Weights of a small mixture-of-experts language model, trained from scratch on English Wikipedia: 8 layers, 542M tokens.
Below are experts of layer 5 (counted from 0) of a mixture-of-experts language model. Rows are named router (the router's row for the expert), gate (a neuron's input weights, with its number), up (a neuron's input weights, with its number), down (a neuron's output weights, with its number) and show model dimensions 0-255. Each number is 128 + 32 x the weight over its row's rms, rounded and kept within 0 to 255. Numbers have three digits each.
Before each expert's rows: "gets" lists some tokens that make up at least twice as much of what it gets as of all text; "mostly gets" lists some tokens that are sent to it at least half of the time. This comes from a sample of Wikipedia text that the model never trained on. Tokens count by the router's weight.

# expert 18
gets: "s", "a", "ia", "i", "\"", "o"
mostly gets: "ville", "ford", "idae", "shire", " David", "ić"
router:136172123136122107088128134069148144088095127081103103128108092099102174140105084176127123121139086141118088130131094137106124134126080092157103080187144189096112108084185106131094143144128126159122131112094138120107134133110181105102137151195128086164069146126140083139115138151098153179180125120152133123156157144093152168153177121105081151249123128086108176129126105086071116145082152145147052139075091063200134091123149089119113105114152137101148136071181124058150110165114098141142140116180142137091122164172105160162151150213108088128128144100063179127149192132137104139111064073202058089086144137133144166159165118126098139089066111096126152108143142098150144091160114138106152169155160133175110180124146135102097130144103091115099134136141157104169163140189100
gate5:146122122080164134161105169195098159090137135179113121120130160164188115113149111119119166118094053078069059172053117113112060178113160142091094103157160126058133138138121163130203079116118107120081098101128132140183054158120118159110125120148132087117093177123157131155091157092111129155108151111150137117077095124097186130126131132127146135114125168130125159159111072107157107188175120179159115154113124118125138117072163105135187129166135116100069155121136107045056204108157151134141176175139122108119100156115086164108204140077089067154104143105123162122136138143113133239107135169132103123100127168065127136141151138030160136102110148108145143138121134115129099145144140089155170111143102148112066099143110150130086127163126134136118179109187155124142155133115129
up5:110133093147129226139139116160077141114146178166114118113146156099146163100115132092125101144105127115093124161080035089069080162147125117110073076168157152102104123144129164141164070183113152119099156105124143150163114145160120181090133138116128112086129099092160140118133069155079129136152131174139143074092112129071172123134144128124108154137146148148094159097106102159150108165119116148160146141058138111124134109120146153134155156160170081108126132134144098127123137136066143123129161223104074164140112082111096121067161174117120091143089083133083119116228160171156164139135154105179036111133121171140157169073078084099104124097185144134137138104130094132129161115129181100108175106125112122153095121125165095075194117096140128130118147117131104183120113037031101
down5:083148141100206187124173199195157132139166171137098059110140085143143106128098119075104086111069102090126118188063143112123153095113137161065101148085122100098124151143160153089167089123107181130118134144157119134056115141073119128077114110105118131168112125079145146130122167082136147146103146149166138120055099115138106126116107094118195078118124147183185089166108094144092110101105129113147104129081155069110095142068112142127145092208134107136101124155112096112135138117160124136129168126127137141150113130120128142141176136131127126119097146134125110161109103120127098116161130143175165125136203157138173197079144205078100140130146152115111120119117109203076157121189188088142119150143193201120104140107129127161141163144123159073126170087170195159119103159041101

# expert 0
gets: "-", "|", "g", " c", "al", " co"
mostly gets: " co", " c", " car", " Qu", " bi", " post"
router:071045138097064155142119179165163091160132143103045160098147119108102153096148119085096119167138160150141183149157142116116089090151160142127105162150073076144120116175135154160147182100141140100118123106134122107123097086117176124164165144089166114146133155130119158139141122164170110064119126130136082092099152171141075107122121178077129205107073096141101146108147144124127139090146134067141151160137216166058175158154148112169141197134135129133181113150065192104078180112148161123067128128086120157126112109127104086132097106115172081127148133113160076166081088116110134091100148177076120137190072091140123128132086161074160136127154175125157127107118096177152066197135149168133136142178105087091175060138107147144119146123168125150135149097117112117099082115118117
gate0:088068101126123072120117125116132142123123094066104116169125167082134137084102138083158144121124197165140132097122134076179094154182093158115107036080099132164144123104204114142130170123082167129122118079189162096102100055116153092145125127145127173126101082133093122145176099192156104106094146132104133113103121120139125118131105136090109098143141141115123090125140116117176130168125181095188098154165176103150107120177158127126097110134083154107052062134129130079096105142143087157172126134131080136118139146104120154131158154147141137145147181145222132194112105094094168144100130146144146176113110130143136118076045164191071147160125129083147089114147159122089091214108091117105138138152166101170100064150087100128072134115132132142080136186113179190140121081128154
up0:098096122142109128186141181103136122110096187123067116121101181196135166118154132190128108148096035176122091139200089071111132119167124106131115101156139116156173104133143100114169138112115175149144116090139101173061119120151156045120116048064116048156103189176153162157171109115141147143127186104121136186166102139132122135179117126122126144149163100142140173102171151149153169128140115189169098131120143086148146077083148162214161172060106182119065072140146165129155133078163070130161132122138126125144179116125110158113115105136129156148180101115138176075112169121133106166121092126137095122042145089169144097110110121117070127144104144096128127113129162175122097143074125176109138099111109136116090090087139134153128135138154158061119149127103149138129097120099150
down0:099121135163093094153198146125138153136015156121128107131135112109044140155079142081120132099106147141104134142116188136147137112148122115128083095187079092130139145080124159148119094119126114097162121133198128144089109130133127138186160144113161158121122086107093111114124143170158140105119160107116113105146127094105160119136088112033145158172139110126105149108142104211133132127183092128126101152213167208090098205094128074103100174144130116110149074130126171116124113090135096095119151164151162128113205092127118127133088076157147123101138057104090099123130136156101032108152187050121092153122097096101109065123135160153142144089115163109056112129107114163109131126082177151167102186141122085146093141128121149086131084148131115140152168126106126201098105124078141

# expert 4
gets: ")", "\"", "%", " —", "D", " States"
mostly gets: ")", " States", " China", "%", " TV", " India"
router:130076193115187149108132096173142153109122133118169132136119099210108087121128143141166112142143113121110145152087150161153139152087120090171139110119191112120086089109111113169134147143074083105126108151074119079103187167186166119090110144175131121120158114141167145142160131169141145122176067156078105148116111102103120099160099138116122106131090117105142106121119034082149120136147171156074126187085129073133153173156181172162159173097098084156077148148148129133166107149115108149123102141146182101192066121147131100111187121186120156156165115119121107138147199130139092135170169148114143119144098130121169108132091131092134195148130157109217167093150045128125139159115076088124179088110125139180149099165218115150146119166179140062083095082142133121086143137108154
gate0:164176158152091081177128070111171141100157107142086128128093098110114078131146108134170166097150192055127101070085041145095078129108173090149130066174128169127165108081128157133137041078104095156096115112115115162169196165167127151192128097177174091120138127131164144131185155125146080135148120119150132100130111119103150151155148109148122069139137091166117136092114129121179142180118091084112135148083101124149099137148157129096102147142128173128083118146113159160218182093132062100056105128130151138107078124133097098148105124175182091113108161118158146133104162138131095118132079112163182125145106083141118128055157095180097130095119149098133154169206117100123146149146098098191108102116110172126121104114103109180141135166122180143085187106118096092159124158136114
up0:049159125118147171139151182089098197158128172122133105125151169166090157110133187130080094115134070147105128140077102111135151163127093133178102161130141101151144114111144146106145191117164196151141132195139116066161066099134139177125091195115166162108095136067110119084125147090116079083114135106091130153150149102145142137092088089135122159136131181099132134099177117188078125061133123164144125162159132112156187095143107184142147115135165111118174123053124092097099156190107188120220137156168105143070231129136089191080173134166134140146145122107065141167158107100096148131135105150137102104116125102116125132159129128102162164133105122183146117140115122157098142125105157196159159128177145162143141061147156130170156127124093142124134073127129136155058149138146115
down0:125129158141121090068067159144141117148146208126152105166106095176124172132107164160101126119174101158112176148151127125152154150135096162125073128160197136080139066137178136133060142102171156109148143122126194164083117103118181127085168134152132151102147126102157195128092099172145127050129037143165150140132119114127104129148102142169089148152106150093096090143137133153131073164142180171133165127115137153167123116180186136162134028144139199147146153087137151127161073120102127147135123218100138090110108106169148125106163129215123140168123138095076176106104159187170148140148155095142109150124101122140169110100099185094106167118143078099110140097176145121091110092167126165099130128113080077167100160095121153115135112066135103105165094135167118130137158114131194

# expert 17
gets: " the", "2", " The", "The", "3", "="
mostly gets: "The", " km", " same", " each", " The", " −"
router:151117054140132084128098156145151066171078147150102119092139129166168142089137086146103091129125154165175182130125150102148112111143153140071136178185114109119088202139098081156151163148126110143138086167163074127087123097148098105153181155133102180091112168173142177185091108114138144148156127094112161181076177154148121106140106114192152155141149164155151205128120142127147117086155086194139081164078162137162087112107101151164108142100117074173123111193167140148132129134143131120105045077123110103134124083078129107111154172113152073150114155176168108133069091181097108152152170133116153152166143093096126145139137185109131133133172174156126149187103106169063150159118094107135114145142114166134158074146130168114097107081141150050168114125109077142183124084086126
gate5:177112154091122083149121162135151132129125142226114135149056114141129100126115146134155090145148176118161171127184120106118136100129182068129114081152124108169081150137111163188120076148144154142125140142100103087133126108126212096147165137127172153155153095158114141174125149143143095159173114155109127116117117115172131160114192124122164159186111125108143181103132145170116114128100103160134117182138119115145108114149118129122112157138108118168065102143218111107086122143087095092160174166099112160144120159092155134118075115111131129055174155109102166154056136199126183096161127142160172183121102145099156096160125169122163180108131137120124160076154138142208087143218194150094156241170159100102129077161166160110123140148106141069121110096147178109103111141123092
up5:099160109217104165117115124141111145114145133095132137122180191104133123130134165097164168132134087173092109137149126145117152125130122124122141114171083133151155115201151167197123091100181081106135111058157135096126073124146066105083167101133137074148134152117123157167099054141139091172129124114196142150180103170117154181121101112138109146057106129149138169080119128114051129114139115148161130085104148182117152170115091151157109121132134121067158174101131188113154181142163152152112126138097167117140100174116123109155175075126115150138121121170099111076073148091123146122049172143122098101135093153122188103131134044165130132083162178122185097107144098032140103102122136165174119032131098115171137106114199132167140116133145136146147107181108180151129146152124134
down5:123152126101071155151048137217121089109133123076118134157144131053119105089117078091144120150161186169140085184120120096100153108164089114116160174054158120146160100117087141098146142136153075074111171138141064176147161149093107116144131090115153100079087166114154103165124117149108140104104120083166121113121058147130165087150119161075119107101101095091134129133140140134163144120107208140134169124157138200174071151047145089130113155083129120125117179109124148168094180158175128125116097113088232121137052121134078083151159143154084140153153130141149138116108129136131144076116145118076091081148129094133114126083150083101150064173153161146106085126086128116077126083147149095140138158098117110161150104089155149152104169150166171154161162159146122144141120120067106

# expert 15
gets: "0", "1", "9", "2", "8", "5"
mostly gets: "year", " third", "9", " seven", " eight", "1"
router:144157126124093155144112160099071165130099149146170172158154171134157171113142141164148089103104114096177173137151157097147137122153151103112185111125153100049106076147063101164160119151137183180173101156127097115121100173133119134111111078097164088135148167121125150184121117094061144053088120180170174158119165110156171118123135167188094093094145111155199117152154100113125156131152115117210118163170162109114152186102112156174125136117124121158112163115157197162125096129096119166145126085158099140147109119143160110085098121152118116152115086157151125084063123079154120151141135066158131133142172095124088123158123119117122161176117095167137146122154195176072160080104165142182195083124089092142109117148104067144102082143107115188172106141132072050086168111098144
gate1:132072155129155112136130116129173107124078102120075156138109153123153121084136121099141118140107112066157145140157114116127131113102144172092084154118112113112126162118090065145128165077191167092074144147106128090138126146087194121206101139097124124163201145108198101112187073118150130125151188157113119119070102084138088145105131213159136156105043141095130077193133189153111080145061151133120121081126066132123106110196153090117084067102129111140109159126108139128088118115145099176135170114147093154082149128106117109150127097130105092109143163112170052095089129109154141116111133139129103155136104050129156119125133177202176095125106131121131112104120106149123130204098151171128163151165161112087211160119119177116132196135095095155140171149095160177140102154148093
up1:150101060123094091146131120119168115123132099057127120046107102113134160187163066109150134134174083149164075103090121120141129150102101076109130099140091096132120106140165189104090142116111080194103136131154150145136162136160068120105128143160039164093070119138067081108049138093162167137133138123123134159169179148127156108114106097120121152088174112109136130101141111116129143067133139135145189103095156083134078121090137157107129164122067147101083158128133105114182090128163195091100107124079116127129122130156151142083128063110147191116155166124045168109152141139161135169134160133095152080090075176074087110093149139070087145115122103149160121135140121100129111083183098120157134109144176138129086141164039077186135145154115143144139173126055122147124091122099113
down1:081106118136141130091118119164157178151201052132107149118124088126053129149157106116091091150142167157113088174179126119101138157138058099119060109169083118118121067100123110075129128098151126097095138092096141156146170100130134103132185161082161072107167139162184131149122214175137144135124112104131137113126147177129133105084146144084162119118151155124139093188148094161138130135154148117083055097147106120140111156091143105116135114143138098113195099160121050100126129124123150178142139153153139135139115133139107121100048151162204135153132182176154118185120122107101107112103104124171085121107111120174114116111133135122147207136132084108091079208114046081145142156125171164086132158139177121096119105035151105104099156173089204142146135083157110125147095124146158

# expert 9
gets: "s", "ing", "\"", ")", "ation", "es"
mostly gets: " film", " work", " series", " season", " use", " building"
router:117151126107209064120120142075176095128159121130083097157096114160127169101118130149091136185138098092195158130172118165113095116144083085099112094167156090166140178140108149154088154147081090082148127090181142115122150153141168144174132125085161117121137127106091100113194155104096119135103085177096157138144176141124167132120201195180103192126156084104104136107133133168111105143081096130093155134146209071114095155147152131107159182085073141112149134069101087168124179142131163111117093149130099165120140130041159153106176137153147126118123113131080163111106098146146209132137121105144152122109130155188179174132140092155123125089142102134165180109183099120167159110132190132127177107178068176129144139131188080085084116170109175145146149128155124156125159137172165
gate1:107059154155123141158122175154143184115168140101159105187109120065115143116178169122127137120145118140132099152108151162125097095176123170133102131093147073179123183130126164110189115184108091145136152047145102074110108076131157133156150147180083082117144033147137128133125062162155081138094142106070140105136121155168151129065179191142118170087108108119150119109177121167147152135079167107099130149159111140136131175143130142106110162158172138180128168167165116092080157166150116103150201190156121115113108162158066125170135125165133130096129093154196121139089151127101133069198160156156170111107105138152148094140125160059162106136136089149198095138166109110148134121076091090111109114182199100157160092156099159110126154149151118085115169188152115125134118111115161
up1:081113128126160153156106118109134111144143123162147129123111170117109080113094121097152107108126158127149163137156106122134113134109097155094099156113070088107081105143181088128093145107142135116080125202141127173136091127129183149102180194058177037106118147093162119085113105187099099084084148139116176084114119168153138053095094137101092162134160166168118120137175201127152043137129088111189091126149156164075097153135108163114097131127174081039146099090138117155160189053109158082139155177146156122116138098157122132139137122117127114145167105142112072117110146132133148136113167115128188191119118152149091107191114092157124109123147149194117108100146081230099126110143149124133067102134102114082139159105047163117063133108170132127154100118115137121156136158131092
down1:137127180147077182114134158129096146128118127102120099184116183103131165147115139060198089137065143109113147147176125180101182135148147156083094154182087106065124143169138157118122080208109155129114140146066082149131109095167106126074115146057119128089139124116127102060160133130113100150176110158114107109097102133149117149106148088045130159173063134177148144119178137151168092101186127138128060129125131109107169115104092076098088102087115115129108072119143102114079182145094129132153110196077097127176147124183098119167125152104085090132141170149123141136125172120082124132141142139153114113126140115146107095080110123122205059148135105087132171124141166123123150169103041112110099125163104080131127103148153167178092112082128150111113049136111158136055120168121137

# expert 23
gets: "\n", "|", " |", ".", "==", "==="
mostly gets: "|", "′", "===", " ===", "====", " *"
router:164082126103170176134139168176147133164101169159152104086142145130138125169068114075160141157154105095133111151099163086173131117131128109110175125101111131138124136169069152151095176108144118160097120162081176133134095164137161183095087096115095161064139106061127075137117156111159164085115117073080152133108106148128172055106137083122073116148156140134085101079107092160120145087132121195083182102087123128075134126128061186086110124090129147178123120104120134145129071151178154129134109091141100120123098150153088141091101127098147138125129087096154114125107175133158109143171163189163085182111106125127085093147074138104131116123085178160089192120114070107049122156110106097118148107125127128135040182131109150181102182097111209073153098097100143165074117137146143
gate1:120053073222138146119097077175126113107148135140063074135166103097130118113136086152134143124156157119160195188166140054135136113159117141130149089168159119090112131121096104197075138153111108090095087143151164105093123121198113178193115087186097145127118149110107140155130124155126132163136105169086143144142136135157119084163128101123136104177106156084154136158181092107173162148150128068104099031117122099155124088142085121120136119105118179069101110111125083111080182141142199158114132149128119163119112174092131169146111100140142108119153069163103084199133131164146132069138091108129110134092120149164113150138104105161089109140133147195136166088164109131102163148125165129140074183120146088179124192157153138176153141088067209096137111087138154108130130093123138
up1:174136190098111124144135108127158127164122115114149139139080192122145139168116136130159139129121132194064133096082126139056157154160138099127124129142075143103069110124177121149137133146104109183163131096135123127251130130128105082114121144112084145081101142100134155158123184111085160114064148186127157104165147128170121153096093168128129178088146136093125103131151176092150119109189154167168128097166128125117088111022111142101148150148110085117124233097169132181121147171157170070165148165130092125163123142153178125127150143153106163082158098106106174095154117125109149119127148168106120105174130140089120109146149012121125155118113158184086121107184135117169101126128169115176109113182188128162160136123163140147176117106135187135148174143087135182128160132140172
down1:081063144095140166101107115184141138096102135096141124154096109172098165098100133123079134143086072134142101170113088117105125171143127143151147143216091135127099101121137105123132098125120119137150125136167190138169145147037105157136086080153138111155100159157056114156195114067105121095118099152168158137110103095167192111115146099099109146179087121092169113212117098135141151160174190112194107160132145142165104128077166081160144116116126085104130168185129099157099136114129124185188119131166147078143102124099130161135133086178110132121103137116142147144134116115104108132153131112103106175097101116140111128157158138080124115198097116155162048083095116103091124166063110113040084071112147094158171066098149076123121150148146082116123197110168141154129150076101177

# expert 14
gets: "\n", " a", "==", " A", "===", "°"
mostly gets: "°", " imp", " comp", " app", " Comp", " ex"
router:110139122142088179166121162149127119172102126175144163148136102202136053064127108091112118104148148075124156176170113157111151114126100218174088123103080123109147127122079134072137082150176145083119155109104138131119099111120150163089193148067165099139154107131174158092152154150105082107153218119176166128102110121145117181079127114121160115116096101124163057176104120127157077137087166115098157088091097170103163101147128117168114107125151115109138130142088104092069193131126111154099108152138121142109124087148138062094137114092116085136094155116222160100101141124099089163150141126171157165122082119158107119115168169095168110134170136138137118103128115150169139149111156134146072091061133073075177083091081071157162138097144099098099107150123138131127173213105101
gate1:076037129163122141113138116102129107158127158142192073162125208170132120061091096180096082089124157083158101146141095168137150123173124114123138117114083148128178137129122131110091138152161064185137086147164141092104112149118123126130066137141127163112155100119066129120131045135164227165095088081108115161121134095125124129124140113129137153124102176164055114124172143126085034131122176111157159142121125127152111136125151120133056185161171128145120130137144155084120152151153150154126134126172124211136145131106123165145116119122147079106140135105090135107150150049172075105126102170213153084100112153214112106162129143160118098102158149050107092134153083159136148151187133120100151170159112122131138185169184110147144165110130112098134118129164118107114170114121088
up1:160153120122077050184133141025173124132093145078150121106145047152137108119147094127138105110151116098101110116136075106151187073107153164176127165090074158102135215139052140117111172110112102162135152133113106151141159200091089189159105160106139111134166162108111114053131148109112136093146128112105132159148147143169136128129087146121132152101162083145177071105123127096129133115167071140123146064093123133158116132146120162124120123159142132131088196172104160129098139130120218150079188151118097143133124084160182161089113145090120148132156098165081134071141108095158162131062137141143126108162135164126100128093178119103152175113054117071190117157098086110106124095142169166141168150151156154133108096082143087137173164174097150142112118153120117128106186147142184
down1:152106153121070145118166120115059130129180113129117175144126127092154162147117130101086197115098112141108154136092091147134153137176114115189133108114100153123150145179155092177185127123154145104115136082134137129110101132156095121151090109123130151126107147184125158172147069119067117140125148076054122131162116099114055103061114194134143098086165151168145133157127096071121151115164116170111064144124152165110168155102141177133112145107092114170090155112090023130099155126152069111147031156137126081101154072123141147136103145066107121148151109143186128083084156107109159137077098136193130095189111177174143118072026121117123170105121130130153119157085148141107120138136122083118109108074125127142129112078160129117156127088019136139095087158113146101123136141095129

# expert 1
gets: "9", "0", ".", "1", "8", "7"
mostly gets: "|---|", " Preced", "vi", "pos", "fri", "enti"
router:130113142097082190049101144126092120156100170172067141129095160088139121105116138074100146073141105135126144074133173149079128090132145142093181127072135094073108152094074114056150104161116138148151124156105105077154117155112128106182108085072125092105185131134108195140158107124078077085110118122142129106081046054148137146115103117132102089115085156192182113095108144083137095123075085123118165145138133188151140165153073113194167106153149081117136122151137135140115113132129140078152134096190164103175108089117137088104163161113117089162108103142167089111115150127154151113144081085157133203119103156085111137173163138160134060091153128120163099144116153191098150132113135124184110156065082091144135126143092070138097134122096060096099097150103095135138146103097143
gate1:101126108136135123046124111131120165094098075135143087095192117158137169156134144064111164115102152135077129129188131108124090184117108155183105128060156204135133129109096135192158095137136121070124146096112084107144129140155085137101151125187171122143171110125180143114139174137085066085082017085100140086160068076124110124113093135137097179097076117140171076099034108099179095144123131111097140145149167109186135158108138148093189163126142109143137176108141103158171155094133172098158101159159121147158093180103126145144178087126130142112124103233126118121131202158139139140115161117113112177108141097115128108130139133122106101119125125106134103124162107145090147091148107113138077178099156111115086135132063199160096123106138125088163108153115101160143102101124076
up1:102155106119140143125137108103153136070155109059138073108159110130146143077077077169213115191129108126133097153103119148106138132158094090107140036128117098082142164160073151099081188170122199128143144149085132179176164118104123093124103095182080141080132180153162121139128128078124097101118094122118121144162136144133113051087131159133074146112116140128133119100117204136083089118126179131139118177082161142065152110158138132139121120087138111147088178075128103166148069140140176142151163171083093078124145139147148146101147164122140120127068125164160108130112162188143205080131183132103090137173110063150142159103078108069140115108117156150102163153111133133137151153204152073151181120135170132131096148127111133113066127138073137140142108150105108107112119075111201
down1:125102104147132165073206082186085138103126141150103166092128117107126169137139131095114142023130124092147137139136153068078069139107151155134108111121193127110137122106132090098190114115150155065177081155122121102160136194083114126129162169153183101143145110109136077129127115148125143157125098164104140169095100115119094147122116096148112126094094111131162131111102131113108077147122095071125147137089072069116192171175193111125130120086155090141163129169153150160138143167066107070114137095126159140129144123075187144148180083153144120083131129088122157118127090085157098094142110116073072187104144123123112124126154139115114175078164113094124105069112050146103105114163133098096069127080131090084088132134146152159035143130113085052093138157104105166164090120142067

# expert 16
gets: " |", " ", "\n", "-", ";", ":"
mostly gets: "|---|---|---|", "=", "°", " |", " ", ");"
router:124131117105146149119160131141103116110123121138085210065114140152095092064146120128110095147113166167144064084187134161139078134124157146083145100092132178140119165172152117058157167094117112123132122063177161156107075140133137145095088093124075176080200156137102140142144159131204169134094172108151183140131113125112160144114141120124161127090170177113081142123121152146115109107195125066155135154190104088161104172158119134120128128165177180099178126175138157132170137141094135092055156147107089089108150059137139120129109122106070200104142144057085169148119148106161069142117133170069159124094103091160149085170170106160130117110134117115103173120114164108093186173127089140153137140126140118083095158086147173155091066100148128134155174149058131170121132135140120
gate3:126141165133108156119088111171124166085151193097148129128162139145104223124137158125129123130139101077192098122099161179137191095104132085104198154163189113099175190127131110121142143121102154143125155070199136092071170095155063151089086163127177159105153190104106149109141118171130119125150118090131102029091150169124127125127074090096106149129084165178170103087145121082129162165093110085128080176138101109092115165114107132115139119119151130174117109157132199141169157148154082166101087092156120158131130081110126145122185090155130140180165143121114141166179152150085131096148126133085179128135101133138151118110136123144159160136050128207107151102140075150122115203176136168094097119103166135122134117109147108117161108138172033137110113120120133098106142133188119
up3:206163113133138111087138149093121079144187073131084128163102109107112128150168155154113140084139100135159121158108120119158110071116185133117120207074116104097133064115138106108118127122125113081107110154107076161116120128108096147109132168135127110164055122121164129185158123168157127103129114105186163127145152132102147163088161170096221117161115089093145135095078143093095134113146143095061109146134077164138098122116152132155073184113068149141250143112153145056134131139089072093204127141107162131127135132096119094161143187157116163103117143193092115105135069124164154070152111149147116115128160104135084133150112128150199191162085100088133145143128158120173129113090149120159074145121085191129091162162102139085128094106137090144125152180111096124200112114098119
down3:118149144097139151127071132133127091136123135053144094106085092128123142137150118131122144126103115102143099140123083111124084106100133157112152129147079079157089062126176158141147092142178147139121179081120164147097151167143138090173145150081133069170152061131191100139146126072117129093096182136148063119093108079154188125161178184107109145091142064182075165098127096087126201150143082145137158146144142154139107133144113193129106104133128116156094123205055093152129135098073087168127147099160108128115189145074149129155120135089095151104162126146162134068097084167092082182166157104141148180172130073118155113156125165159155151152094154108033108118128121177093152076108154179126116178149129146149147151125092176155110118162110174182097153130157111152172148100086155

# expert 12
gets: " ", "1", " con", " ex", " out", " all"
mostly gets: " con", " ex", " comp", " dis", " Vi", " imp"
router:152069096197125095111121119104067056122121128152085129169120058081178098166140182084164148104113096094091128113055100139087161100160188173143109078078115111154128161128090154138155090084140170067136116146081130149143124117137100144148128121132179114146153077168132144083141098114134096162139174090098141100101131067124138151173128147161137069087068159083178073149153163154097077169075114097063166090097141141090158088185150161130121074168113115115139138132110165155112109105091124098084125164088051126160126137144128119097073158086138144119093168135116108117127091154132191127148154172070074151112137135147158158114129142133112111051095130116110102112103093147127106140150112107177137157116118108082132106093100174116162165184081130081112078117115154176141165174105099
gate19:153089156139099114102120130075156128133145102164109065131164124147138144146103135176045143131076062088151126087152159152103040112074156122046151170121119071186119180139106079111154143100154116128120138147150132151152087108136145118148155116155156085110160165139099070163193093153158076154102124092137093144128074091167128103119129124128119136159106110159119124111162148169182154117106094145115077122140100136095074063103198111133091122162120156101135083106152153143140188134114119110114087118120145203135147089093152111112126109172109080124162100121106090191119147071161121138061126137175133128107114130143127120134081141080108081094157168082145121088219076093136115109132151202099069138146091166098124188103106144146143125149143107133172098082169118150138064150115053
up19:141154127089145185150122121150078096086136105170158099081136086130151137135093113046147103134096161157120118108100102146173156134164142107180162088142116123096146126140072143162202157182128115106122052092106124157132132142167099121121132109093089189149122150121177068143104134118167136131104133157133112097102199128078136174157128107135140076134134132127111147092095085094111128108143124126112117121114110129095124174135071101107138123077130121185088105141163117120136048098145124178147134092104148052137152168107067183170161137107123152095088168157115134099087167095101094130136111170090146113137119075138127084170141066081124181186112128141092225145052172206101127142153081070093154123097165121166138112079115111152116108080067071148106188185123167153135137108135127
down19:079094145127161123099062046178165172204152141156136180102163099100138137085114087132170110152101146113116092148107132161101098124120156076104111137116121141121103112099125092132097147175143146119094109068150126129085095141104124066151173130113115167157116133115190064115116178140172138150157139160167122133142142106152134089156154078150112117183124125168112138158103163131136160144223135088133048161154145158141130108119124148103156094114188110111168060181201160107102140123115091169128123122137213139066153185103087106151150142124083133139102175154132181114146133109165111107102159095137177093133134129113105172121119094088108121081210122119106066119163145117156126129112138152101103149116140130192051115167112080135053128050162156166125164126121144106137081132062116

# expert 27
gets: "s", " was", "ly", " is", " be", " also"
mostly gets: " not", " time", " series", " area", " film", " year"
router:131093095139157060090149086126122107158152151110135131103137047124140154144185188143099163158092113145129166132139133154070154097109114086185151100145121130127138156080045158152121104142170163149155128096096168130141159155177187153138115141057129124105139194166088132171173149119111216114144129183167114117153151175111104111108132064169097141133157062138086146113147136178165095098051144104104106099144107094058147127116097147076075188118062137121101090175129124161184132118154114151150106172086104090111160127091154181166103116103107136118106164179110156109154128160093149152081099110131140089122144149186190137096162143182100103116117107101140143118154094128158074160113126156056100121144139182086146127115171071090109116111093190175129150138150154122099124119119089
gate19:171158115156126100135113078092114144073155114120092185072115090173072113101079093090163120132121093106131065140115066089136158122126091107183096176134072165106095098116200127112126157153166176097094121108113090114158092124119131110157094182117107138119050173101071106127147142160139119093123115172091055130157117114129097133124086070133101167122127143144076096146134116128125147158124124102129149105119109091130179095162099086118132134126102171117080124079074114132176135131206150139132169110090124127123137129143170161107147128063075124188131144185106047140159099120190064191125121101123132151202145154127084158120155111138099119080141112061112095098107182159148118178092064159160135139101165111096142072164165125136108134120087173174101132148106098069084148095152122
up19:097151168089145135128128159142175164123104120115139130157116088123158132138097135148101149128180135129159095124109108133098098127162100202153141129105132119146165103077122060184179133102122104151070156111087117148163169166127175161090189075133119166089112075082169169202129100149141165126122122139117150131093114125101098125080107191081089187115156123162126166169126158167133080131192082068100105203143086101112181146096096175132144184075142103097141133159108138131131074096175108078155111140154137131179083163115162092134134129102127181124202099158114164136158142113157145103085091096125188116071137097150132063130169163130127178111207102160094144138129080146119105133127117140094137107123137195127105156085073128107196150175163122092194118085124131162117188131149107
down19:099155110132209109097075089186146183141089113144167136140149142153141155107187123138065140180185120147076074072116142120148101143127227103118142113107112175165084149143152036165143144175150137117132113099165165160168148076112105115069139122149140089099164123156138130120119117116176133144099146144127116155186122146114121222170111178112112125176118163166111165053140160126080099126135142123137147139155115108190136162152114107114074126138142147108148170144154085142101161102090111162132094133147124119113061077096111144097174142104126122163129147083127126100114152107148093121095075138185187139103113080119125117106175137127162184121138116100154182125102168128157126137150192172169161143214104088212135101139113161097109151134116083101090133140100150167126155192114182